Weights of a small mixture-of-experts language model, trained from scratch on English Wikipedia.
Training: 360M tokens, 7874 steps.
Below are experts of layer 8 (counted from 0) of a mixture-of-experts language model. Rows are named router (the router's row for the expert), up (a neuron's input weights, with its number), down (a neuron's output weights, with its number) and show model dimensions 0-223. Each number is 500 + 25 x the weight over its row's rms, rounded and kept within 0 to 999. Numbers have three digits each.
After each expert's rows: a language model's description of what the expert responds to; "comes after" lists some tokens at least twice as common just before its tokens as in all text. This comes from a sample of Wikipedia text that the model never trained on. Tokens count by the router's weight.

# expert 22
router:536517502472542471519501514492567478524526528510503495456514484516541501489486487471503507470471530513490538433503493519544508535505519481530474518505483516485534537504492522478499515489472488500494507489483448492548439486473477467496481517496485493543498491503489507524453506526468570521490474498482503536509456497530449484486522520516491501473511516492506477436535500450545473521518482492505527486536471501509529468482509545520496510471498492455524516474500496474497526504485512489491481520519518553443491487454515456524513534511517475490493491479509495516464540502460535494501487491507508537516504516533503502527512505503513533548462527489534501547513517517508477469473
up0:511485481519503494514477504442510529520499503496503478487545486480441475485542523477499481464485523526496491479499561501545511509480524497478518495448500529484495518539504498517522480519503503501491534520477470461476529497522515464531524488488466481491473448491484541544532485494470509492498476490485524501553505507476491527456551432522500474499523442501492468499480479461493453502520470479495495505482457482496469466478507495506522483500520493472523519525476451478485518466514546533467534493476544483449529443482513485514519522533500558480520523468500493481520530501518524541517519493520479497510481514521472506534539495499504487486494535482489459507485548501477507478513
down0:495520494530507493516470467502517499520501490523543515505513505462493462527523496468501546483505523510476524486535454520553459488537466499497504470473516550504503553492521508476518481495504508546482469490554494490473467526539531498478528508498483510470493534500483505495542458510514494504532497475512513503540441486534451522530508491466526490498515483528505453500513512472533516500478490512491462462520440503480490501455511530478496512493514508491504504481500549485467495462510512511448434469499525504463500450503487482464521524514511536489525525476553477491504505485558570484503509496498510503514517466530506543470504492459522486502540504496508496499504524462498510498543
Description: Final pieces of taxonomic names, authorities, citations and numbers, such as -ensis, -idae, 000, °N, and the last digit of years.
comes after: ".", " (", "200", "201", "199", "–"

# expert 26
router:535514481473501462539532511495515452455478523482458533472530472549499533514468484495528478465479493501492514442509531493498456499521499489494511510518485510507512564471480517485500519481452478466502506459491526481474456506487469513523497531496482539484477486497460529527502505523456541506467470497478501555494462500500469471491519495491548516518495512529512487441504467447500506520510475510527489501537494505544489501485515530496460509527482472508531492454504497488477476501508505461465492553550543503493485564470479488518477509540519498496504483532553504498493531477481508484460489477526461523529495512506491504563499518522506514517465503484493464515505484507498492524515
up0:543472529488543493497484511513511511550488529504531484514529476488502535445448470539515462501520507499486543500476513491555455534483549450504484497484502508502481506433510501524524513484462494490504518521493511498522540469514504515508506477505521507519473473521528500524491465535488498465483493452497486506511474534483508444509542498474523514523501507543522473498473498484500507532553498481508530518495483478475507461537475518502454555437508503512529502503544529500513513502502500481517552503510488502509508504513510452508504498530508494503481560535517551501452514484543506466516554520514455497536450527504500519528494485495493507461533513497492487474486483516529472484486
down0:506434487469487510484498472494500518520475526465488535494515509484484516512489475513557506512505485440474510492503454456485524534490498491467525496522492538499488463512487494541507497448494544493484532515493475482480507509554497513506477531493525521487499518480516495510483515482492464515540485516543487472502452488458480511525501466473464538489504468495535472528490509508468475545458520483451512473512487450526494470514506466469506540481485554493512534502500474476520473470520494407487478515506493521531495496531495493483452499506536527534523489525524514494511496500513520500518518553516469463515479532473545496540474464483539484493484476478506473528512528495499534521514
Description: Line breaks, paragraph ends and closing == heading markers, such as Career==, Club career==, mostly in football biographies.
comes after: " ", "–", "0", " career", " list", "History"

# expert 2
router:536501483498525443536512511466511483494497536502506527507490490524572467542475450499497526457497485524459521441511505490514489534487502466494515497480456479491503511474471538508543474501486521461498494464492480477513471496512465510502482507539465508507517484492490534491489499526444545497496512498491512536488517513488495495467531524520513507523497459528540530464540470478514515515487490524480488489490507538481527438485480513543528528510527505483530520465529496452483471550479480518499476515499509501520493561464550484516472501531489515484504463528526507521476525494490533483492507494552519524539536509494497514556493512550481480511468510474500533518550487497515514478514
up0:496515493502489509495498492492521513513542478507478501498497499475469504498467490522493467461572453445478514462488511514514537479488544487557555486469480476540483494499487512530503505476461499530503528465457505483536478494505486503458488538482460459470475449487500515493488503494462497479441490509511495479470484469490512539524513490559491507453460520543499505470507491514446505486495522496530528465504456476541516488524477490444494522492513532539493508501525512503503489487491492517488481493523541495521476508526554500546458494514484502486506502516486534475508521539457507504497542511511525550521501480484489501514539491559496467521483525478459521502478510520520528501523
down0:488508481504506482446519482542472524502500508503522495476491495506492526468534496506488510508487480487492495499507510535481453508532476505507509520516546528505526469496509530513522484497505512501480473517488449498499483471504478511508530454449487519527482526496533534468511492505545521511513495490514520454488533482487532485544497526463508460500456439515512497499489504487458515559499533546480516535476459476531464466492521476468507464486510491516508451493489511495540463529506479538474450518485530516520538479499455492498496520456497516523490526492485535552494512546464505511492500493441481500512511475572577499520512460522468539474485469494507516512481475488488471495505
Description: Numbers in sports biographies and results tables, such as appearance counts, times, years of career spells, plus footballer or medal.
comes after: " ", " (", "),", " American", " played", " He"

# expert 10
router:557497491500529459500506460458541481483485539490458559460486444551510486528472476491517491481509503493464520513552492476565513508539508474515467510499480489448506496506484492519498479458449511510480474470474513502505483502499468495478490531484479498497487488500521545484493493497459561528456486424473491501504490515505499475528507470524530549494508477527509489484516496470489507538518508506509518511517449519532527491502529526524523514492517493489519492472521477493512446533516453467500509536500484537490486538480519515490486491516502469471514488488509522508489529493525544497474494494493484500539526464480455484550459492527537535513463503489488473532487513492511510481470
up0:497489478492496531543497477499508495467485520492502524524532458517562490509523517534504514487474493507507469474476530528542503482529548512535519505486477522533490534415455485521557560484485480507482465511486509480517519510514534507484472496477513502509514500486496540486465508510494540536505518484513512508466477448486516485487524484525480496505479540459490500469475498502509458475505469479503522491513503534464496533516498537493514516484501510507509528525502544506520459469516494493489464537542553478454473533510501484496533531484522508516500557474514517512499536501495481486490516442550460540494463501512484495514524522454476499483517460504547477500486552509499520480470
down0:519509467525464479492512497497499483502503468514486462477494481541537503512578482562507456506504499464529514469460504523564495516462514493524485532531474499527515504492480486500526492496496478486475497478473443492502491531497526511507525500530511491518523513473457525475518515510529511504473491498544486545471541485524472526481513468490506486515445509533491460527452476516486461503478519499458515513528521508548420510501463486498500470527502505534484510516500488510490479497501498575456501492529470485496530532486500489490511491477535517491507514493465521544539501477508511499511490467499508506463530515477502496512546501473447490488482465499493520534468565507502508506466
Description: Bare spaces, en dashes and hyphens between numbers in tables and scores, such as 64–98, 1–3, street numbers, plus math symbols.
comes after: " |", "|", ";", ":", "1", " /"

# expert 11
router:549454536505509469472499480514533466496496492465470491496491447507529488488467476519516477487483522474472511448527494518511503489500518473485507477474500443493557509485480499479532510522474443484489487483477470463491479500524485518489463511514487461479518468509491503497519517534446582493479506470475542534464454510494482537487504485515534486503517474506498536464556469466521486542525482499502488469515468497499490500520470506492480495514480493559530500474531489450489515539459487510493461505538522549505501515484525477472488521555529493464463521529503487525490531513488495500486504481538478491481485523532478522536500520512502513517475514485521519513515514560508488502475
up1:492486559451554532477519486482473488526479489500536491517510454490470495520480524514507511527477510482480486477518536493510465505476530491501485518469516493481513463495482490502514541521487486480472484495461491559474498514543469538536464526524502489518463504468510508465540516507469510495505483513487517479453499498507502492536510489553515506501494504528464467531508513494532507494519470467486527508439518505496512483434477501496452444541448498503523517462493456536498512504506477466493493513462555511509509528476492475499516499557511505549463543488520539515501517491514493497456495464493502506497479497519469524465502553485477480496507528507514479502504558520508545498466
down1:482501527505518473473510444486473543497497483493522524482489475531494492466477495502511484464510494497496525520519500516511489451479481531495522448507514490527467471543489528479484508548529482504542456498483517516507494505506518521512484523518476453545488504510461507505544486523479495534487543553520521478487529452437504496508498479556496513506503495455473459478481479526503494484524493511486466557528501487504498490511555499488506502483521505506515520534512490502481519449473505502501518506543505471540513501484453481437511509502494470507503478484496525518508521519543496495490486486509547547483489508529508557486531537483460483522425480486476495502535516504524470517433
Description: Percent signs, units and numbers in census or election tables, plus infobox field words such as Total, Apps, Goals, code, Preceded.
comes after: "-", " |", "|", ".", "%", "0"

# expert 29
router:528450529463514461502516477462552473497507503486442538482511494508538486519505484499494492439482533512431535434557550474518475546504491488491496541529488507457512518485463507513507493462486466502491466488508480492511505491530521495471499464477471524489461450519501541467483499534497564536471469475476511481506499500513488459514490481521517526508500475516510517488493461459470500514517470511507512500514464531517481481484471534514487478483570477457519504480483521480485476488481485518486486532523551513493489519485522510493487522491495507471532488511494523478490497481461512470468485501527489515493511505535480449519465507484495542506465513491519511493543497526524520508515
up0:504477538490449481492533480453536516519508506510497510481505536471496529505493430520491472502526507517472511477535526516533511568513474499516499494516488507457493547506513495496527531489449479513500478508523509489475522507476519511493469536469442499480507508506510473517498501492467509469490489487485470519513517562521465481513501462466489501499507477538480523525479491488489524509513469503504497477488498511449455490521501480472474521498506475472489526487459497514495518509524527506480480549487489482466524537491506546525462518482464464458490507508544504466516581469524508551487456485483498533475517479542528461474441472520512502517456521481510521492498511499445505486487
down0:500454502520476532481501524475491553550535450503509488470476478476497523517493478513450505509460476492460529489513514528498516520529505552499521500518487509496527522510496474533511571519529521518526454542521493455430500533507479505501491519518476498507432531505490472536523517475537465493528488549474485473502526500495500505529521542506494502514541546512520477511526513511494510451533512473528476480520469472519515481486510473507503522479516501505513497555470507540495487550478488488509532519505544524484485524475515493524502467494520483512513532496516505465512519481470500534453520495471486485416489496468535504526492531520528479486497527490476505513502499485525519514498
Description: Lone capital letters or short first pieces starting names and words after spaces, pipes or parentheses, such as T, D, S, St.
comes after: " ", " (", " \"", ":", " −", " +"

# expert 19
router:530470448480469482516506507481509486483513546506482524489527457518550510502484504485544510485463515481468531463544494508510498510468519489477560522506433489495543537513494490480528483461495518463458487471533497504493512475498493529517477495537478494513462486503493510477483521519455555496481475460486494554479489544498478493503496501508527507504525465506507530509489472474513511520508500518542486525522478511531514465491489515474446509525531488495535502507468460505497478569504523486427497534502489511498518544510500502515471519525497453499506485522541489475506545501512567492493518509525495524508546523481492488525528494541494511465482513463461480487528461503519481486489
up0:538494465500493538478493503468499483501499454463480500488503545557507473482544542581462504505491473536485497490467465465502499483525510495481523499497487503523496503488534527504500497481421469501451477456497483480495458500514494448504497519503492485529462568486492485463482473516477504475496539472431508501500513510518500486503515467539471479482487501488536503477497523484470484497513496468486536523480509506493498481529525509535538535511552531459495475500507537541499489524531509548505497475501507504484458502477475521532529501533471522490511517543485527508510482535529480487490498497517490519498539508534540485513505533516469490477496494474504499483524464477484458484450
down0:490505502495522493518493536532517508506526491470508531491528537474517508517554490490501489497486495503520489466518545471472504469474512515519454519503509521541529484490533528486488474515493455525526460512488466528501509506494473482457498489478495494501495503488475451523481478561547518478501553482534482522484528490504526515517497459524470496462502507487489535478502489567529495496497534458481483519499538523509459507500481474507511491505509489523499493526496461500468530445511490520509488496500470450497490462484450468533526467522528530482541489496461479493478493523519509536507497470555458501452525500473530534483552524480525494519487518502473511514466441511522481571475
Description: Prefix-like word starts such as sub, inter, non, pre, pro, Un, United, ex, often before a hyphen or a split word.
comes after: " the", "|", "-", " a", ":", "==="

# expert 39
router:563485509478517434532527473450525510483523517478483477470495508501523518531464532497538504497501494484481527501513531482525511538482516469472510545461492446506538513484497552460538499461500491491473506469468509497495488454506499489507514507534461500485506469475504498498463532528481508490492497476473530501524506502471451504497544473513516554537536486488497524495514476451508506537508511494489550495537470529501547500490469535519488506486558486511535493456507487484468515515499447478497494526556515499484506495506503496522487517518471502468525505517502535518528539506469514490475483520543495525542523525512491477547480509506510565500490533459484499513500507531516534473489
up1:523466466471500507483508503523495499521469494499455497510463483498475521531532487504491464491480516485496513534521502453489491487507593508519525493492482478488554497534501478445489498504500488513493471480468463515510461520512504481524500491464490518518497536492491513504460536507490489517477537480493483494539490486526507537488542456446496478467532446483457475528518481506546448480504542504487542487503479492537481498516501553497504519553521515506508452457464522512527466504467486483521513451502502510474514510481495467462534502501485517519502515535497530549476505462431514493521494506523546460507481526502523492485468519500512493528509484465530456502507525492493500483473
down1:523485535485507493530482489458444509523470479468538492524510472471516502548472504496496476492484492541493517535518474473540524533522495499511485531481511522517504552495495486483539534528530495478548467480506501508545496500515532477544477478493484467524510482510490505526515459486524444500492564500502490521503467485491517504502483530500548486480515497472463506481493490494511518483472501517468493514522473453504548477500474478470486506536519512550557481462515499494522492499465584476486475528498513467491511476531517478481464500515478517518486531495490504513474520497481478494526521447482498455476488520536510552466526492480530508508489480502517485524571475527469523478520
Description: Articles, possessives and determiners opening noun phrases in running prose, such as the, a, its, their, 's, these.
comes after: " of", " for", " as", ".", " to", " with"

# expert 7
router:558474496500514447498491461467566444497519527498462514517503449529498517544467504510552508487486519509487569467524545508551551509516488471513511495514515527507522512491505526499525530487442457475506479482492493507502488503493511520490503481509470525497495486497503506523457485529425564517510453447494535508482497512496474496474512493500519542529501500526504492487481503480495484511513487512515515517517522517511538506477510509523501517516476468468541488499492508495472465518476500477448476492519520544506516531483494485510496537541476507468492507503530493511462583491504536537478513500512469535508486473531478495517481496514539512467495513485510512538509499523531492470512
up0:520500495500540492487550500499544512498493525465497443516454522512524489503521446484536507499481495454514490501516466507495504486514510400504477449527523496493499503485494478486470471460482494473455502467503495474515507492457506516504516487493470503510499494493532520500550472562492505472488488505515530548509454523514478535529485511503502508539534454542501498518498497476492515512502507476505508527480514496548469535442528497521507520498516524483524490519527522492471522507480478485518508492462492499497490517497504500494473508486504458505488550459441583519491490511523498511509511586503500492472508515523486492477477507511507519501463530510493509501486513511429507454489
down0:548469520528528493542521521500527465462439486481481513483520498448533576526487497479527502516519492493481494517501543541524503496519482519467522523522543536489508474463501486452495485481524484513490494509528482538450559505489531449516480492534530512502495496504518543485487489489483520477492489542491524517471464509505506544481524452472478513516512515497501468481508522480503527509482485515518552508497502545524509487495511479541460496523498508457510491547501494515481519508547514518511471525500466460501552495525513532507477545499505509481504530526490513461503503516514502462473518489515508500478470487489505521520537462513522448491484511520474480449500493509448440483511
Description: Punctuation inside tables and infoboxes: en dashes in year ranges like 2007–2008, pipes, parentheses, slashes, and year prefixes like 201.
comes after: "|", "\n", " |\n", "6", "7", ")\n"

# expert 6
router:531483489480510470500508521471522502485494533439479513497505491531549465515483494522506507469495496492437529456515553486533490492514501459477540545504508501481532533477484510508514464469463474486527528490491509500491482455487457511481502535520474537489507477490476521458465505470464553511502464466453536521503492493518474513504528506522498525501489524498510497439512478485496516523511499517538525545510507526568489508492473491530499506510515478515509498502464530503477496504462522490484468508522522500485477500488548486501515541511517491497498496516495480522493487504478562501504507553514513517538535519548487513519473542520547522502489514452472507462490554546551513463504
up0:546470544517453510498477466522504468479465512515460515503490514506549502550472522464504498476472496476482504496501520509507528506524485499496532505462496560499538496543503493492514501462477517480515507513460514499552484466495520547519538532495534475528555449481475478508504454566494531505516489475501510526488493470504507524511488507499494461504516510522481507481522459514492482477531478521504509473507487484467504553506502465495535531487517535509533485528489479453461507476491481502478497486512490504497524510470496526497502503490497467463512481518563484514526472479443492448490487529483478463488533448502498506451479496472487493471505498445526541473506467508533495504455
down0:529504520482455494494507478526500484467501459520458457498475490499519525503516503511520516499513469493511459498517505492491508525519506516467477491462471580487504467494536522481508482470488514477528467545465492517533494484522488524525473465493500466441464515502534465581521500454525451505521487491468526494543460514552543515469510504492488482531464520501510529485508468510484468447512498488481480465461455511501508515441512512542510497494486484490524468526523466482480501495480482501488521497506521472489512503504508471499446510466512517493518496476487508458501461524487530503499515528453465490474488462522511508478517483515473523520487551503506481437470517478502513482520
Description: Year prefixes like 200, 201, 189, numbers after decimal points, and capital or lowercase word-initial letters in lists, often Indian topics.
comes after: " ", " (", "–", " \"", "/", " No"

# expert 1
router:565465487503492471499505495481504469486510485497507524477486502567491488523502491468528496467506488486432515466542484480511465515497523481483507532501481442504529528516473505474563499501488497506515540479475467500519493509503488509542457464512447505487452478492503512514461517503402517518500459484472537517520458517460468472517526459516485531521514502526546488459478494453499485520532502517512518486527498482525489479500507516495488507470506533458517503470478507444478466537473515462506465481526517520500511500520509467538464504513468471473497504485530522502524491502477539497473503511538492521513490511533457469529498521505495547476474503490484504492519502494525517514523
up0:496502473478514491496551500511523488500514479505480506503551493454457501474508507470506462450514520469544505540547488507558517535533525508485479553531499472503508519491510496514484512496439538425468502526517508494524495491508512521511484497531493477482521471470493522521501552524506514506457508471501487513519462533466470509490482481508498510503473465481572508523524480512524458529517483515542532472530471493504506505503476462462512479485465544487486463491508473473488497499527519514502490554549522526529512535485534502515479519463464470506499476481490532535476502493464485496484556475509488498511490531533508455503514474514492531467481514482503479505483459479531505466520
down0:497449478509476520513490504523522478504483490524506483492557467459482490496476525522505511504513487492507556524554487524531510437523500521474532524529502506534530520523470495508510479514485502482525483485520504455501497468498534495493493489503470460503543523564527510504465462476505519494494560495510501494502479478509485532529505497511520473510487507538487503502523507529488512536502485495420479501518505502485443503482499516489525457464515464522462475527511504495502485492542520495479451493498463535528508500522525456495480518528521461524505555512456501518449518513520476479495507501446562521527479472473489491521486472471462456502502531455486511470475490494489519537522
Description: Wiki markup tokens such as == and === heading markers, table pipes and rows, and number words like one, two, most.
comes after: " ", "\n", ".\n\n", "\n\n", " |\n", " |\n\n"

# expert 9
router:566505503484518447494502464483542471512508536502455514485519475574514470485509485512495526480482519460438529502558501462530493489518496473506500495501486483473509479496491497453523483473485463502512477511504499517534487457489490491497505506522457493488522481524504544503467483495447561542515517460463476556545472531506486476477535500520512556513495500501515494496499452478494491519514515483486535496527460489511517483496497529530491533500504487526523484476481488509482455521506486474486508507547486533495496486470551469501478474521484498482502509506513533515514509496458545504488504520498457514526534489531491484544458509523508516500490547477493503533510528496550502444506
up0:502465533502519499514450481523553425456446433482511539497494487512504520462491485503527506513489506483507523482485534469471533522519484474537471483501500511467504495512523514513507517504523489466523524512458502517513496481454519517518487518507500465454500505515502501529459510474520485506506476502512496552517475471464517475514490499512475474512497494484485544501512469479473502483507463538501489485526463506490478468467538503487476512485504523496517505500514528504473469490534528544465497521500500528500446510518507442508455535467476447497460489490513521499517498526528488508509504485593525448524499512471530513536489531501512515484460521496482498525526469559509473520512
down0:519469493521513491460509498537513499505497483470488488513509512462478492508496518439522460468493499544491479529540478549451519496491517496533445501521471499496476460457495474451502475519510520456515482496545481509509494475512529503520521564462540495499492458459485485474479533503487537500486471512490499503545491485491509433523528474481415460485503488551490470503527480503549494501489491494512478481477486491515487496510480480455504498513499478501455518474479488478528514508540549473475490557502506515502552505534481525518524533538481495467497533509529484468514468496520514513488491502479511445507506545471492520505538529489518507496529495497501519496493500537511530514498
Description: Bare space tokens and year prefixes in election tables and dates, before figures, years and currency, such as 201, $, £.
comes after: " |", " ", "|", ";", " in", ":"

# expert 24
router:553495483444505481502474520474530503513493550475507514482476454518584493521513494515528488479497500461484523467511477498529508514520505500489502509439502533466555502488469513483530497508472468506467496460501478509501473441501446515510497502534477515475497482504506506480467516505452514511515498496467517523509469545507479525521538457506545504512516500494484477484489467460491465559503517499490504500522505535526491492457480518526497481486517492481553461497477500512468470563492485449509456500550485521512498546480538488532512514518464491495516478515528534482480544445492516487506502488515474522517524513538459496501487536529500507477491506489525482499536502522531508495513
up0:509505472492493484496531478507501450460478457484517522468517506463509536474490484481488474485500505474477487535465490451506469520518512515504496453557501480501506494466465514538506526491464512527479513478498480460511461537562495486489474484482470503529499469534491502511537440511512485502500540444507498504502549487462483482481530483495522521507543505462473527507459469530538526544549491489531462516499470545500529485509468497489469513494519500489514486507491522481495471505486464492502493524482512498525457449520532507490546502465531500452503493518514458444539506530481491497463485511519488535494502512532529517516500453501486524520484509485543535490461494516476536507525
down0:493490534472499515509520545507451503490496554462503497516551538533498515555464535511468496495466509509532519547513497486549493468474485466468494463498485486512510523517469462524519511472515508477465494516461477479519490491527504500525486509480538494462459463516494518514523497491470466466489491462529523557502481515454439471477513486515507481463496519541439522467530488504484502507518457467514523494450528519526518443478493509517486508521456546511506507500529486527523514520501479484526503485490509470492516504545570503499461465469506490499524483478477529514481493473499467482491511490491507496502506470501514544518486472474521553520510511505504469506518496530492541502520
Description: Abstract nouns and suffixes for activities or fields, such as music, development, law, education, -ation, -ity, -ing.
comes after: " the", "==", " and", " a", " The", "'s"